Experts of a small language model.
Size: 10 layers, width 256, vocabulary 2092, 12.9M parameters.
Experts: 12 experts in each of 5 layers, 2 picks a token, a sigmoid router.
Below are experts of layer 7 (counted from 0) of a mixture-of-experts language model. Rows are named router (the router's row for the expert), gate (a neuron's input weights, with its number), up (a neuron's input weights, with its number) and show model dimensions 0-255. Each number is 128 + 24 x the weight over its row's rms, rounded and kept within 0 to 255. Numbers have three digits each.
After each expert's rows: "gets" lists some tokens that make up at least twice as much of what it gets as of all text. This comes from a sample of Wikipedia text that the model never trained on. Tokens count by the router's weight.

# expert 5
router:098161124112133110120109108134084119135149114150108147126143169146131127142114102135107117151127079094187097135113159072162089155160134152151145135153146105128147141145126164136090126171139114170136113130150099121122118128156142124132143107106121098122128149108139152098162135150120158122140133115129119072100111142148096115136167082129148151117155109119159097087066155134131096111159127133079143137088109137149145105085146144140122141178122089118140137163095142095132105131094139123101146132139121145096115105166101103140103148139139152152130141102106160128110144116066109164098105117116102120144147131126096103161155104167121161090115144139144155104102108064098158156115118165114141161163141136110175122138129127121136076153126142143122124118186142144131082123095142
gate1:121159098154148139095156099139108140108140123132120121095103137088109156120099097162149081129117126143145120096135141130134125097133100143132112138143146106136125101108089119109138129158113133180137115077159123164151124111083160153108178188078125145131130121094132179134103113131096130122123127122134152137147136116155088130158145112132112167115113102158177109156090164107143150105133144171051127105108146162140121155076172064136107114115115127120134144155088142076095152134125151133116136129173152137115126121130104131124110156121099144103141091114104137127127115147097118106093103139081118134142128133157095124136178137116100192159133150154148135147144081134102112100134148153123147141096121147157133160128147102100137160138128174093113092108150139125136122149125143
up1:116100082179158099139139149115165115086131143111134149113115140128116138138128103146151112138128147152153131108150111125140110106144092109117126146137125124105155125138100132164145130160116182151151127108187142108165136122144117147149131101139137094145138098128110134141127081147170152117133140141168127120145179098141132114108093145120105174161134156140146125117161154125119125093160084108101118112165141126129121139105146155089138112128144070119112135159083122132141146151171146142146142135115121113095145136100083159148110105119125087118097118127135061115179123131138163138144181169115182135117143086105167100116135079157151084143116110075151156137130099117217146163138122157103128110147146153139100172135158133124138137152108129111111140148145129135149155119103116
gate2:153140104172164125095108116110117136086136154077119123110090129137135134116172118124148162142097142127116126112156122095146143128156149140163110108105097122093130104153111139155129124112123124137143106169072130137151115137134115128122160093112149114131146105089139090145113155158154142124124133145123094128088131125095106123136109112116133165133096173117109103100116142187126110122154163120119121158067103152130107107121168145145113132111143124128160162161088112162105153126155120123131095115143090128153150173110096100103127154136112110155160111157157124127095094158098096178080090106116119150186133160125119111130137159148149145125078107119093138080113101081158129107107162120086153121136145145133155077118111126167119078134091136163145119149128158098142125128128162
up2:168180132156150100131113132116104147166125129110123113131132124171105149147135075106084139118148119101156155133100095071124083114121134116085146109136157108132138122139120148128109159113170127069105136143148136184151109091168118085097116137079100122145165096147132133166099079144075117138142112167121108133083129106112154166120135094138140126165143138112115126112135136131121091135121119162106153142124144073139137142138145149094149083133172120115126162152117122109152167140129140101091156132109096114122122104131133104120099166084155102076114129159140149110107090111123119123120081098130107140148148168183150147071115124138141134103126101178120116118138136130108156117102136123112145126123149164141078104144168146132129108157127150143131112121156106151128125115130105
gate3:115136110140131168103115123134114135166173137142125083099127136096140168141176162131100139136096114140106164080119167090166149142158130161130152097122131079138109154123119121128131183169138138122142148164153147112127106147122149103112115124105108137163150128127101151135120147167125162107132121136139082113117110127151129084167125067088149133128130113092125112153155071181140140115165104140088148105147152071132095138127111128132158126171151128094116177124157129152125127106164101183121088150123125150143088123172131151107101082124145165107115116122122125107135139108157090134147114130152111139087130142148116125188129122139127136148130145163158136131137122140136168106121102116107132128103149116104105167150147120171115110122145149108136131091098140171145090134103171
up3:153111128134149115093107130149132139093103118160096148163146132101105141152150128163124126136113158115127159126096125134126086162211128153140144122123095139137119138137147090101159106097160125089101144120149124080141116099120144136106116128107104127157167142096109168176100092133096124120129143121159103110142122116115116167140106147125135127102112152153127111112089131114139117164150120175185104105123150189134161120154159160145097166103122143146132105143088135149111150165115098128113157093154087146176131146125129128118179107102113135120114178139127119123132185138112107124142157128130069137183108094085114097147128156109159097111139102145122143134118130119132130138138119146133110148154068113128113143138117161137147097148135120152148164095163165093105160164115114
gate4:109148124096121118157100129145117142139108153126147096129111105147115169153137180104092116154167174130131137154072111109139098150107137137149135096114163150184114114135144144122094139115114108149141143101130102103135123173139132157128122123118144132088114112139081127147126117150123131154143135168097097134096162089106123142086153125173122185113170133118151095122137141119125120140168122123127123148138128104126076097099137104118126130124128101137104110152168138133117168103160108088119133126118071095120190121158134114142092135129147103160133111058133139130114110140113114163089088138108157163153149124125114130131119153170120148132122106131187118088151133116142131111169132118112141132145134118103181142174129121081149111167131123144166190093153136100139121105092149
up4:160141102147082166122126100102127130121143155148105178147122061175069194115133164126114133132121141136127141075152127105152146101127124115142130090121110094140134130154147087127126141114130156133099132174110133107191119123188095151135089124159143121135109121085163141120107112106097152113095128100166123135116104155131158124105119167146162156129144130145125112169123095120150138150125158122115164177114123152122176129123122126080135117103124119124106126148146103175102107147114116134162124106172094147130140105117121152125106108133134089177132085087150113151140114110130122125113149098118148131118136124111174147138160122150133128152140124164140122115155083115139109127166135179125096139152096112144157092133144130135127111150159117186141125157180142148131101114160144
gets: " of", " in", " to", " a", " was", " for"

# expert 6
router:138135105132091127113072131078192124128122140068147120147186153132148119138147100114105124150097117145108090079118110105138146062101132131152132142137175149101132191136124194128156085116146180164132139142146156089136128112133146156122121127076187152103146129130112084133151097113141114085143134155147142174100102124127148132071169144144127165118144141132145148135120144093133149107107146135138138109177129118123116107138136128108108113130134138119131118158118120112118074118129121103148140189108146106147152115092123141151109121134178145114138138098109138141104102117174090127120097119131122150097116152148129131142115172125107116079144115098164113132100173123140134121115142128126106137106102154139112111145120145168160136102149102163135110115117092126150115110128146
gate73:128159112098114125111151064131163129130134135125158104159133124137094112089075126124151114113111111175092102104120132096173118142141160167114132143079143119133146160088121117140125141105173133100151110148133153121140163119169097117115099128129140109142135131137163136175161120153167124122119153136137152098169127170146112118134116155099143156109147116133147162136109156149072134112115161124152109144139120132139136131135132124134155119105174124086106099115071135118085167124136138145114139131130110138114134091151103143180091132123145140122171111136113093136111152100183112178110105104121124147171119173132117151119103157139126113124114137129104071141122123092102109126141168135150119120126079122137113131151160168069119115063145121169140153088126140123178158128125108
up73:106144089130106142121125202138171120134162093098192115133110165097155098109155133151124127091124097101097111130159143131105142119133137149146121114166144107087159138195095101128115130127079110136153137145147176134132128072117154118149164118115111117152123104138141133094141114114114097120143112132148132159103139091072119146148138162143132186116176104135170139117118145134149133098136124098094092131120181133071133157116105123135159138125130109153123107087140141167144168144145124149102151173111124109155149125112119111134081129116109130156123126105118124085122121112094119126151143113134119115109152168111156129167115135141078113137136140133139123177159179139109163146139101134107141168145099132125099144130098123134149119123110150134140173113153108143145086115171156
gate74:119129127111104117151098168102136105150099088118148109151128102126145135136081150083131130149075101099113123090152094145122079134096101127147128135106151155142142105114098120162152124139142157133096128118102102086136141106126092120122135108101105133104117113144129134149139115151144137133143147129129155153104122096110123166131124112116113145144069111106116139086133161164116152135143123139117114085142147148128098121084132110114126145142121111160083112145168145152104124107137146151116110149115167132135141164101100175117143131104091133114158123089158141115136085136104119184114120153115091166111106119102157185126120125194076115125089120174119111111093151126120123130120171150089113149106081121175086148118170145082124164112145146149117138075089148130141130079130109
up74:118101170107143148130113100114092107156167137145103093107150120099099142136126113148117122099082114158171110172104127126131122133170141136137118138132153119152140091147123157127084099141105100112090125105167090155157127101098146117119157098128102140104166125124135054173148130185132104145122154126163143133118156131127085105162115095129125122119083097106144142125153150160145137140118139168158118120095141127134112153143094122121108141121128115130125143108111126106113155093130184142149173083095164132128091081130130110182145106080123101130088176122143150128104140087132104137135111137154126159149149145135121172184118098160156113134131132132135117104144141110134119131110048111121150137123109075128144147133128140142126123179101152150137130105143134147143113131078119
gate75:115111144152124163152150134128069131119124135107154180101115150061090109156150082119135165117130101127138148073168119076126139122189147097150158117145153153107138131114157114179142116155080149134095147154123137126142141126141105144112119091099151109104136142135129158122123110142094127103137139093148169146138123116089151119110172148129132108114157122125134118132115120144118121138144098140135105142098137150153109107137135145122095103121135176126108155155136111135114160056133154152096165137143102142111134131084156153129117136164142134091146080148125120158102103097149137148131141095147136149112146124074132109123104174097103131167081159109154116092091121132135103142123215102129119160128167125149134103102104130107126130100105145088132107132121139127097133104115130
up75:133132150146115155140112132087124111134102136143139115113118151146082151138150126096171173120165171103087139142152126119085082177118117115141138114096131161090118109097116149138140133136119118101073136114120117137126187122124138152108141125135159105115124144144135135093116121152121100133149133146148070098091142115076164128155110182133115153096118162109092136112125120113123139147134092101149153137093108147118105115105137133124125134085128113139075127114172160140172129154145114163184147098134136153173120082145121131111110132128103140121106130163158113154124101117112115105120128169104164130092149119114136136150105184099103111095126105124116171160091131122140098140116165120087115102158189107120132138128124154117157096185107088121118169106132109127113150171129146
gate76:118131112132144156134153131073150110123179108119114110141107118097117109079119138135097128124097086112156138164161142137103144131079071148127102096112159120152100124097107127114103143108139138136156092106108163109139104129117169159100120113112137128150108111114100140133142127111120128081136104105140113142110134146121133129116112135160120103118138124129145170104101145134101093154118163155114123142137098096116121121105141164137125102145159153132130126143107104070071116120148124104171150145082131137109139140092136112121126105094159166131054153142162139122116178156127124129155127139129132141109083110099115154161141138168086120143078106157125083115123121119130161147107143140108122190208127099124123163143120170140100117130128191110150095145150107115157095125123108
up76:146096146167148134151172121128084122073157134118114120115131161111115085119139147133094090136105147138148125117091161110169160104158103088124121128115127115127131102122096164095152154138108141117121135116129153124137143142089104104134149062109087130140175112106146088146107088104112117113109124108179117186120090136112148171143124168137152122123138154104146121166125145146121201117139134107189157130126135132115109124117124173108133128124135109196112154115104152128101143147128117085081103125156109139137156155066126122120107096118151102096119125123098099134138127080150136092108136194144126150114114124150120111131118147118084128103098145113116102124149108144095124114166156086134111126105158104108137146121148120129142152100152138124105144136110091100113116100102109
gets: " |", ",", "s", "i", ")", ";"

# expert 9
router:108149124118196144144156117144149148164139156141113121125137133158094106127149136102082120117101101099112084099147141152165113150117134097168122137152108130115122122105140131116136098165127124150097179136113099113159147111149084135157158134107093145130107133130138068143186127140133125119120127097143160115110122181113124146152166130127147147102111134159134109162129106065121102101134117145125121124094116103149123100093124144098119147126150147175158086095095107164148083164125134139120090091147124126159126133130160117118130141132150142103179182093106173168149120108130131096134148154128117096143116149104137145082096079149096152149182128147118089165145117118105105102169132092077123134127140143097124104104140143106145137123092093109124136128166138128160125118120119
gate1:150142114099095120125178124173129102126137144163173115128118156101097133082117150102097095132145078124138126134154136139072128171152123122107180104064133154147133127132132146100103097172162114162099124108124144128094090126166116117085163119101143146146116129133114107091140107146158176150109135124141144115114147172134108117148152131118149137105131137106131162166137127120118097133126128105137165142098137125130105145140137144150086100150130119166117155115157160160131118128124142168162107128126098098131090127116156141104099120142119153090141127130110150152159140206114130129117157156119129135076151130136147098090146114159139135157135129125122148099154097161146126140144189084126114137081138174103109175133108140111149145106128166110115149104128110122121108175108181
up1:150152157146135147126156144115111120119133095133187103140079140092143102080123117094114143109133133129131119116134147139158103134127145095116123124119163114080087136131150129107096155122148153136140118177137133144109125101074149132125112183127104147141180123106155139117120124138170099124151090155100116156115116167116152110110106119079104092132135174151142078181127110121113117154146096150110150123127129132135119110133113118139131122111158092130125166118107096108156178120178092110144095095123119147133133130181087172153122121144117183147116111146161133140135084161133104148145117083180127126171124132130091123123109112098139141132161168116127138176161097152160082124137088150136142139103116097156124121142129109149132119146135103109146143102122088110121132144134199
gate2:085139132125149099133164090169114158095110065092175171129120137107119131114124128108144147165104126144101104106144093153099124124118100113186113113132125121134163090166136140119123111125162098142142121144097129126138143144111098154140139141152114145141136129160118132131132090143124129142093139138139135176084107133148142151150140129151117103115135062102129125120131102156144141076147151160149136132108151137140175113119096131122135086137139162183141165122179100137129155165109125134127154152170073123160107127082131144118124118150128116131147124133095137138128149140125142132138106130116151140109126166117116186147121137194114133141109126151124093131111101125128097118151115134164140159065129105147170186124129131130086115100126169095147160153119082177117106170106110
up2:095125136158173191121109179188135101154160157125116112158123153170148115107122114116108094144104102122117129118183147129105136106138106072151104130131108139099099141144115120176147152144131133196133124130102126098138119124103121126136126088128130114116119122151094120153104135149122088139098137148149151118081120153156112218136160148109128130080116128078164150104129107127076127096157101141146103094121119134130106114150123112125146127135151119113138113127109121144121133122129131125100122104165122126137152098123106143121114093103087165130131146142151101142107085163131122126164108143120161181100122139128145085129086138121147137132125137138106100155101127112093142115113140111128143140072144119124144127152191164111118117136173107126144088130164171164173108109157131
gate3:144117081134145146102136061118138136173158122092096124120111116161116113124155115095102177122083059147135112096111125131111111105121144134128110099100141154159113155119114112158136145136128105144100173191090119153125132141178117150139151128146173108122103145113120115108141124114095152120101100172124160145121124124156083112161149136139150084121108185154094142172118099151123110138114092121114125125102106104127089129124091146121090155119127125134145097093172104123127155114142116137107162130077093171139116132120125165141097139135091142125076130146101123093113175182140141121155115168136104126129137142139122118068135129125117136117164104122124182115141111124167121091104130132107126090114163081108147140109101150149122118109130136156128137129113103119145150145139150
up3:086142079131117146168122138173141102084114078125139112112158133125146136131125144115184025118154166158089110131134162139131139097093148158146141121161182078135117121135162164145098151163157137116155122122154143133108099117092123119152128112124106135090134145099157157163138148109139050120128168123095113108140143161112123120095134080105164105143127176090096167137135141122100118089138108111153120112133139131138129135153147118125156110095142129133087133152152093126162111159139129140137091145158130102102142124156100092128106095088109130108119115107123147152106109125116117131118160152153120130117129130152186128155125138122116143110142114096131085142153109156151131116104133124153114129089139108123103166156143152148134109128104133118157124131115123108105071142116103
gate4:109161126151122134126093104180148177167104156085123144128122145121097118154152131128102089127107092118174151155162144152136155145129145138145153085156146106153161103095147151158138109131111132155117114138103158103110117114107136160133190099123122117149153135141117158149134142094120135099085091104167079149133120094112087145106122120113173140124118132128127104134155114129133088083121093135132144116146153104172113118157114131178122164123167178148141090125101109113114107156124128082137098110141107122119097119148150119103115161142123125090138125083127115099179121145133134142089108125132149130094123117124150105130151152161178152157100151134145073138131155125098090123132099158129140168118155108161085135116136125090160160117118097089150137089116127184140125136137126
up4:132156153122104111134150141118133118182123130121144138101128091140157126091142107116117156152123180105122079135148128135162096113131154142108118137103138144133111127148135137130153119150120114169157093138131162171094124123096112092174117062093124126097077131162123146115135132143120095135112120110149108132129160167163085138133132097164083153143138155108098124109111129165106087123138078151154147114112098100108103130155126069140131131140069179177103152191141133152120153093102165123161146127123142079120094154123153112154102132116141123155175116172097098135139103106132126164135167138167119146106143110146140129109118115149139090147126140136126131114116089100150082098119136156101134128170089115088142124138173143119146144132147136092129149125117150112100130144135143
gets: "\n", " ", "2", "3", "5", "8"

# expert 1
router:126096105132101039085136131111145147156148171089157117170147080117153138110114116136109150117128123123098144126096095155143160119104125101166130143155165162096143149127106125186151128077132142136128151161137145093158106097071116113119123153095141142135124147131136127101127138094196107078128126117134127137097121154088167124112137169118103112157155174130131110109126130124122163129111143168114093122148132112121149136159078143115128142081071151125125135132158129126122154137135114115132105151124144119158139150125128133112145109136159128124169129125137096133106114104148140114160122142113119169100136117143122140111101090121134110117148098057125128122111144218131136115149091123148129119176149150133102175122134124149084144154141096122098111120114110115144151122100128
gate1:121137096085120143136163129095126103145090175088136111089100128095112120090132133112107087129105140117142099086112125147094145123130112203135145102149172106152120094123130100145136177188163164146114126112107140122070128135126133138164143126131135106128118154146118165154115110127125114101145089115127123124161171109159129101111106099154139121113147140126110127111142167147128147077078100151128152159128136132167132107151121127114106141118122116132104156104127128150154143116169112123104102140138136170147100098127136139120115102107138121100103157119116146137109123144146136146135144164118134181121120101113133161109163117108105099145128122146180119126103131133095112147150096098162175077114105155167096131135113058145088158121085114063134141129146125110130098074137123
up1:197177160116148108089165173165174140114120148126105138157170119104133145116176122140136131129104112154120128110134131121161135136136148111112115094139106102072124144122163109113122132122129143126131108116086112145120152106149110133119164164078175102111102134141139109132123136123138146183182110101104110100131093111143124153145104107184118123139120115133157117135130129141125134138149128095120133131150124161146075100128148112108128157102167121107164102160156082106145092175110138108085135147140134089137138173128111139110142128113120115085120115117131155107157084109137097165117109078140105093111121159120114127124190127120131128181101092114106128116101159137085094142095106125102118160142123158136151124102147072130158122169142115110152151155127129156132172137118133
gate2:118120154131129129106185070149114152132178111148119162142080108135105127134159092090137131117146125180108130151131130126102112115150146160072100108098165123153127115146156142122134172112162150141125136122133123120142110153120133149157137137154107091172138124190109143084139104104132132125130143095153162124159148157168141168133112105125131117123154120162134114152149132163152124133122132166163128102118119146104124083145127126143172111085136152136106074115143144176130127114138107159082128126137082120113122132126151093155098134157100160097128125160106106120114136132095108153125088160146136164145141129117107184148143154075087100154146092094141146134116115153133103088158136169082171134108135163149144155141119104167101114138161145128134119142134149158140145116146164
up2:118122158113145128134156130133142122091132126131110136132127126130117118117096087113094150150112157158113110096105135149121133151103127123127167161161131123097193088162117118149119137111068121091135099125141112143085136105122125101083101098126103120132112153106122128114151148113141110102094161133129091177142100091174105099115084104122136110175127111142132151108117156062117088146097163102138137085123103109087110160141115152148155110123099139168143164147160120117098101130093136147128167126111123130161152172111134126107123079118085078144114129116122110125147127131131110126122133124142117115193110151128126098156132074160149154054139129167144158147088126167159130127101170142118151137173144156111110137132110143129153112144114117106105134112165117131105092151134116
gate3:135115159137091167133101147105098147125145126110156115114063148149126117132119105162175137142129153148098168118167126116121111173109161158126143132172082104152152099135113070124101129079127163166154138125144132172119122113189140113148141121078134107137175097127130113116112089115131159084112076141122131105136129119158134071139133144115151127076136150128116125112082131141176144105155152114136117134116184144110098119122122094116133113134119106110131139101122169139076136096123101118099154156157117128113144124112127098082159171144090142120150140149086153097092095116113132143125101100142112158145136141154136154155115122130144127143137118094130124125146144128179148113117135120119125136096172128141145148113160109140168106116093149125100153104125128130122122081082165
up3:145118126167102127128188159142148129145173144135135113138087161114105139147093092098176124065091113107089165094158096184120107150116119151124143100161147141131136096128097117134112124150089127155143114171120107122130146156119140127138068076128092135120142107186154113108119117108126142125144141123086170089123109147095119129126121136098176190124130157096174154139119106100141104151149155108166126119156177140100148139122137132111119125099159122155119101117155125095120142090117121139102150139165120131126138137091143143099125109127078144165143111158121143138111148120088115134109156081117124138127150149119128144149137109150122128094132123121109116105112154131158090093099092119126122171158169103169125176103120128126126082108156151120151140118143106125095139107129141
gate4:136090132142163121113143103105127094144109158161162155133123123139072113108127141096146094130160157132176162097172113097117100113153130142086132065137127113085151125125166157089115124114160112164168119158147126113133168141156128079114143112120092164171133120132058122080152125108177131086150158109164120119119160122144135139133133132118106133108187119099117155104143106137117094102111138122137133156153123120109113138141147183135164113147136147136129109123127134187113096121083124149107147103116121124134121145163181164124129069125125131146110128138120126175135105164113112139124113153088103125114159103144156116120083131142152147141108098132147162108138123152151087152106113119117132113107157115096124165102126134154101131132127125142112179102117120125134135159138179
up4:135139161095132153137094119160183107137122103134095148140141155152143115106149122151119143134159129161109150129101148086115159113104118136117134105133134170123109131125144114124107150077119116115111140131105100144099135082150101115076123120115124105133189105145110112151161114156119117104110121131122178112159115100091085088181115157150131116135113145156143125127160094123155125126107116160164079175162164131093135133133095180098125082131143134140094141126116149097116116110104123122073131099149091124109170159151150117155137129136139121137140126124096129113100110086119163141173135122131086145083147105115134107149102105097153107169168118127134099117140176142128154159151146187106105121109120153117108116136139147136130163082112099097173141108153147142170143119127160
gets: " the", " The", "'s", " his", "The", " their"

# expert 0
router:103157112140133084132148158128093151078140113156132128112148157094172103107111068174145159171091160130099127073111155116159139081172127078117124160143134075130130123128141092136131103129110164147145172116116142098123114149175137137147154154123174122117127127165121129181118108165094096120137113105124095112150149159139131113150130129142122133116151115120163146166142102111112177094153130157103129121145114136135144094111120129116156161124158126113098145156124067154150140149080147145134153129169117073155120107132134119148134140144109150143107099142152160158113137147064124132139153140144079098134134119099116142101126120114180118114140154126149112116096099156140134130134154097159156131124136133090151140130108111196137154148132123123115150116110158115142164140133137
gate1:093170114130121154172137152116112108122089158077135105119090142138138142105142094145107156144096161120131186110115139153133103095154104152101122101134124131116098151129135069162121146139164171110127141139167126125074113171148198155089121149154159161122118121128125134141147110173069144124123131139110110093146118132141140125133167097126094130121135156141130112118149111166095110124170103152117108139128130116116120116123136146115101147144139137107130116104117086156138094157145139131099136121140129121106105126144175081157138118137096088138090070144120124156113166154111145127121132128117125086130138118117101147087089142149190133106126147095113146126148064154148115104120146110166125138131184076115113158112131148167088112137095139138148120135133147094119105140120167
up1:149070120119097143123117140122135132145130145110191090095154146148106121172137161152140128101114117146117133156135145122152132117127134108177117143166111171167131135136112112127131160154154091113095146167125122145112157106141138103138127104112086116135124128135107104130114171173161147162116134125111128143137108121102124095103150116115103121119103114112108172129121116147186143144143110153154128122134148100114092139122157116186125106089138150180161098106119118115132148131138145115112122123071142176157140148139127129150140114070109104116206181130108155111119144136125137126150116128061136114131131152150148119187119143125150120138155112135100188121127137153151087116137116134114145115110102154117151057103154140151135158155152115109073105130114136119101109115174158
gate2:085100151137142102130145168103111168102113126132148163104108118129162140133141144134141191146099156148111159109103172097136148137127129117097127146105136109122061089133174143079140133142109155119141161119096162158096107135141102146130123134151143129087102126147110166168103112140123099101105131126089110110142145134123143153139149149141117120106123110179144171133119114106080151171166110169129145134133118117131143097141126140147143125153151129133101141109122089130150124116084137160106157110156135111169154108145157143107154121114139142148160109181150134140148155103110104148147122109167117082143163130135150143113156151162145096092129071102149125117135130152140087103148169121122149095159110099112099135176089118189143083139172136140109120145139136140123117074127148
up2:103182108124112135176151121084124103126161177138137187141101113159158112130145133149108115139164100170105118148175116118119144116113141117091173163145080125120154163097140120123164146088161133132168152121155125097125130124137145121163160112145174127105156091129153117114077168120149141116104140130158124117154120155138145144121117136137100080091109142085170167129128153096105094107112101145133099157105140195089140115120108086136107143120090141103126130112096178105143144105103120166140127161149142083149111095090118132125132102082160112107125110113153140171090101126105155141148118108128099108120132137121162108134098127128132105116158132131191161127163159161115131131140158116121124148146125115130107120148140102136153116104108112105124108101093126096134130121109117
gate3:151161112119133096120161115094125089146119137162173168136087142166137125122161102158126161140148147150144125119131127150168163110157143131159162111125157109138129129136148127099090130157104194157117109151154154121107123191155144135118134113092169148151133131161178127160154136162139138140138132138170146135179128162133114106113097146114098091084098156149138150112077132125167139143110125099108137139183110116117128095134107122148154126139115152149116137148131158126178107110068137119112120131149105100128133138105121151116132135135094132099090111147144111147072132140089103167128138109140120082128138119106104126139152129140102141079130152148116187114118116161104125089168157094120148115116121129081160136123107143176099140144099134132115167101128142115102100125110172
up3:146141142118140099102132097154127108132151092118169093169126198152164111093120121174116177133128121149153159127134130142116128085144078095116148121132077134102109126126150130146125124144119132123132167133081085184166181127159137145119105102139106126088132137211082144132138133135126097122122142118107124133104143117096123125107132119143155101107138146137132123168124139154133178124119114154158132142135134121122107093152139124101125126128097177155116135146163096108119100121158108136155155119081133168132125152114129111080142112138158127132122145121138149120106128125162129118128085126127161119117134127098115127074129136086158156148122137121104188065125124107079142123173157149129200141144131129145122108171121145143119159154144147150160128107164091142142099121137133
gate4:127115165118125106132091152160108135082099133118160110134123132131127138149183075147129146136107138114138155088151078114122122098142116102108125078110096134132112109126134076109127106129143143147108109068130107144104141138156146131111122140129140128137124125148120121139144095128135108109119130135154119096166154179118122136163128123170101123076157126141140169150127149118144138097119120096143098112142136138149152073149137132089101145137149136123114108139145119152130146131111116136141119135146136127110124126175121163112127115135071143178095144141169170139154206126132103130074103101167082121114101155061083104185140148111110129126077163097117114121126159119104100167124136110145125110131100106102109138144147155141166067146177149145128139106128145114106154119100105
up4:094111140125110162164151136081096167077179132104172073155125104114096144169144076114109152179107116096121122089144132149132102129126092149121165122111118135085081123122146121137131082164109074103133139127117127103147126145137151118110127146180140145135083136101089188118086115144125147129132152134133140147169150123094125125185099124118119116110146102103121165140151089151162141140151097170154147120144105139167088109140163114132116135130130150124130146131154124132148129157145194122093105121161168099112110145117133103116155151103160110104135108129134124110135132107121119098131124132126117111104181125106115134145141146163137129104127173130126145175145081121099146129115099124143103118140173143129129120108135132117159168144146154153130100164129178128153106110112124
gets: " B", "\n", " D", " m", " b", " p"

# expert 4
router:158101119136105117121126143159107129177144119157135104123119111176144089159141092101138128133114113154152125136137122149161138124084149142145166106127141107155131131144131119125156119140143155096108142142164112088154141124136124127132144121084124106131107123124132132117096122120189122126164145141104131127087169153095143131115134137106143149149193092165126096140133141121170119133143094164135085149153145104126114098135107141113090154137088153115119104135125126162098078158147113163144159097137174123137117153129122142169148136172114116152086145160132120108103149075146129112112108104119140159120166069144076131124115136198102140132144100159127156159164111159099115128117097133122118164162101086115101121104093099137127133136176104146081128164150153108121129191110141
gate14:141117148161136173119135164136107135114119132146100119126105113125119145152171121099173109115162075108115139118127141155113121128100118125157143103146082103154148108145119097079125112114147123146100122150158116129114156124120133140145075130085137116141117176137120148110184137140145125129140120117150125155156146125142143124122180126118106143106197137132117107109190101157156135096145143169138109068135112151169111079147153148154138139156100139085138137138118127118070097090110108129095126082139143128164136142108180125138120137153095140159108080116138130149129141159121126097104114124132116123152141169144159118104166145156141100126152110117108143093129177141150176154151082088149139122174106101130094151133138125165094089117102128153120138146135163100136140137097163
up14:115112090160108181121113131148105139157175151109113161110144105155123139116098104112171091121139169133151122148090140110145150139124127108133104142139104163145110129138141152141096155150135147101118181119104115107119141114114068103123117168097130120160189151089158143128147108121129127133149131142125154155116122146161149145158107132178124136132099100145122118155127152092161100147153131157123141132126128122122140114135145127190155155096100087110131119137121131076121140126134152090188115127077123102155179125198129134098119123115156184149109105121140138139155119123141087119127099121107100130149110147119150130124131127163127140140114120118137092090127102167068170135154116117096135126097078126140157130127126108155091127115138150107154115089088128093073141157121099
gate15:076124141158104112116135103140120096124142095114100140153155123127117119141146139125117140070189160158085080124118138125137122056152087115150091104121120123131130105137120110112109140148143142112143112109068115185131141136122108126115162128118119119134138108136127096116150131137193178137076130131134134128087146154120097115111098077138110143154153129126108105144172114101133125111140127092122114169092174140121094073133156136092121182133140107108138152174118128116126115140171125142099100137143126128127182147118144099118102132174147137117093136122116144095107139163112133111094101153127200133141125159139115133117106192166114142110133116119123150131156133073140159108145128130127130181143123109095117143143091139089131109110139154132107128134127144136121116164091136
up15:088102156118134108094121136112145128103125075177115115143118113085119099126083096157106090081141160123111107080135128078111119134104153140110128077100107132110134131140195094156129104101117117137138122152139138153097133079138130079136142088138127088092126111162141131172150131106161135134153119146121139162117110129104157088117125158096096131114126134126141137142127116151146112091104109122125152149153101119107165158111123141134111125144138129115146108109100133092166156130112157122132141176163132124105120127120135143145136124126117139134129118140128096067139103134185096178133129108124145145130180156136127098134109100114130114147158140136109153105090119092158132118104131154111099117086097131125114174182088143088107097126140155126144098128151116074101064102139161
gate16:146122111097096124147125120182125113127131125128108145116069119161121126105131163142136133101103132162161129137144115124124164137128107075135158105104120138102118136141137081134116160167092183129162121155144155131076135164119118132121135084129136164125151108131124122152142097090144120133095179172103114141075152154138136095111118113130174136137113139143125159099106142092138081138140135118133106150107120134096100109147118117169117107133114115128119103112165141116156100136140142148121093146106122157185115112111148145134077129163130134146135124169155166141139172112191125105157106149175162151148062136113140154141168149142149123127121066147127133164174090153110110157075113138119128147125155121110114140160087124149131151141115087151129125131164140102127135154154133
up16:097101121142164144090114104166161124139135136129114130139125093120179155148113123118124099080089167142119127131141164058128163139128123132095118107149123131123183139075113118126133152144139111163136177151122098155163125126130131162190091107157127153107109125142139111117149108110139090139138158147141133108088134124102116082120132113103105146097152124142110128132144146083147098181115146152124141135137117123122108105126071155150126145126180123160136137114158086132144114188191114139118145155136137129092104140125116163116108079123151135109104127163139126140159098137082159123138117122128164128119106126131154161155148114113130161068159101107112135132135161104099106129117144077173098095128109142102127133114167120134087126114100149113120134137084108133113139120177129
gate17:134165175165101149125136110168126155113170124158106156134118118169088060090182103113134143105124103126108177119080125105136143124133111152053132072121148159107097067149134140153103123106100117152151149116151122116105132170163087142109159093134141094113135119131162160104132099102147138142129133123117124101116152167116126101121105119159120131117123075099167118128169148143117151119152131134130125150125149145149114125127128101154096103104124132126130132106138102100134172129109108141126132129118124136168142110116137146146094098154146104137123162158106100115115117133095134119106084078160131110100111106130108139086134142141100157104150137141151161126100145118137129103112106137146112093172147112143143155082147101114104147166159160159162132152111138073137119164099140
up17:107099142139109137110112115123155159084121141150184119131112148093120128153108109132096151134105114092128137119140163128113148129101142189119128164093124126077100116119126155152134156158124130112160133153085118111159101180117108110138154097103096139168128125151168151091130201163161082145122173094109136118145141092130099152118116144099117128152140126091122126097137120137144133135174128144128123126100136117136131109089118170121090107154118128118129103152113114152110163139147145148081137091121085110120179121166145132143108132130116117119136105127137175130149099099121110089123095128153171126104178159116135135148158162165127134119111161129124100105147135131166095151147155124135194176142124123111103131128134120103110112166164129183123130128170125171142144162130150
gets: "|", "an", "or", "er", "ar", "on"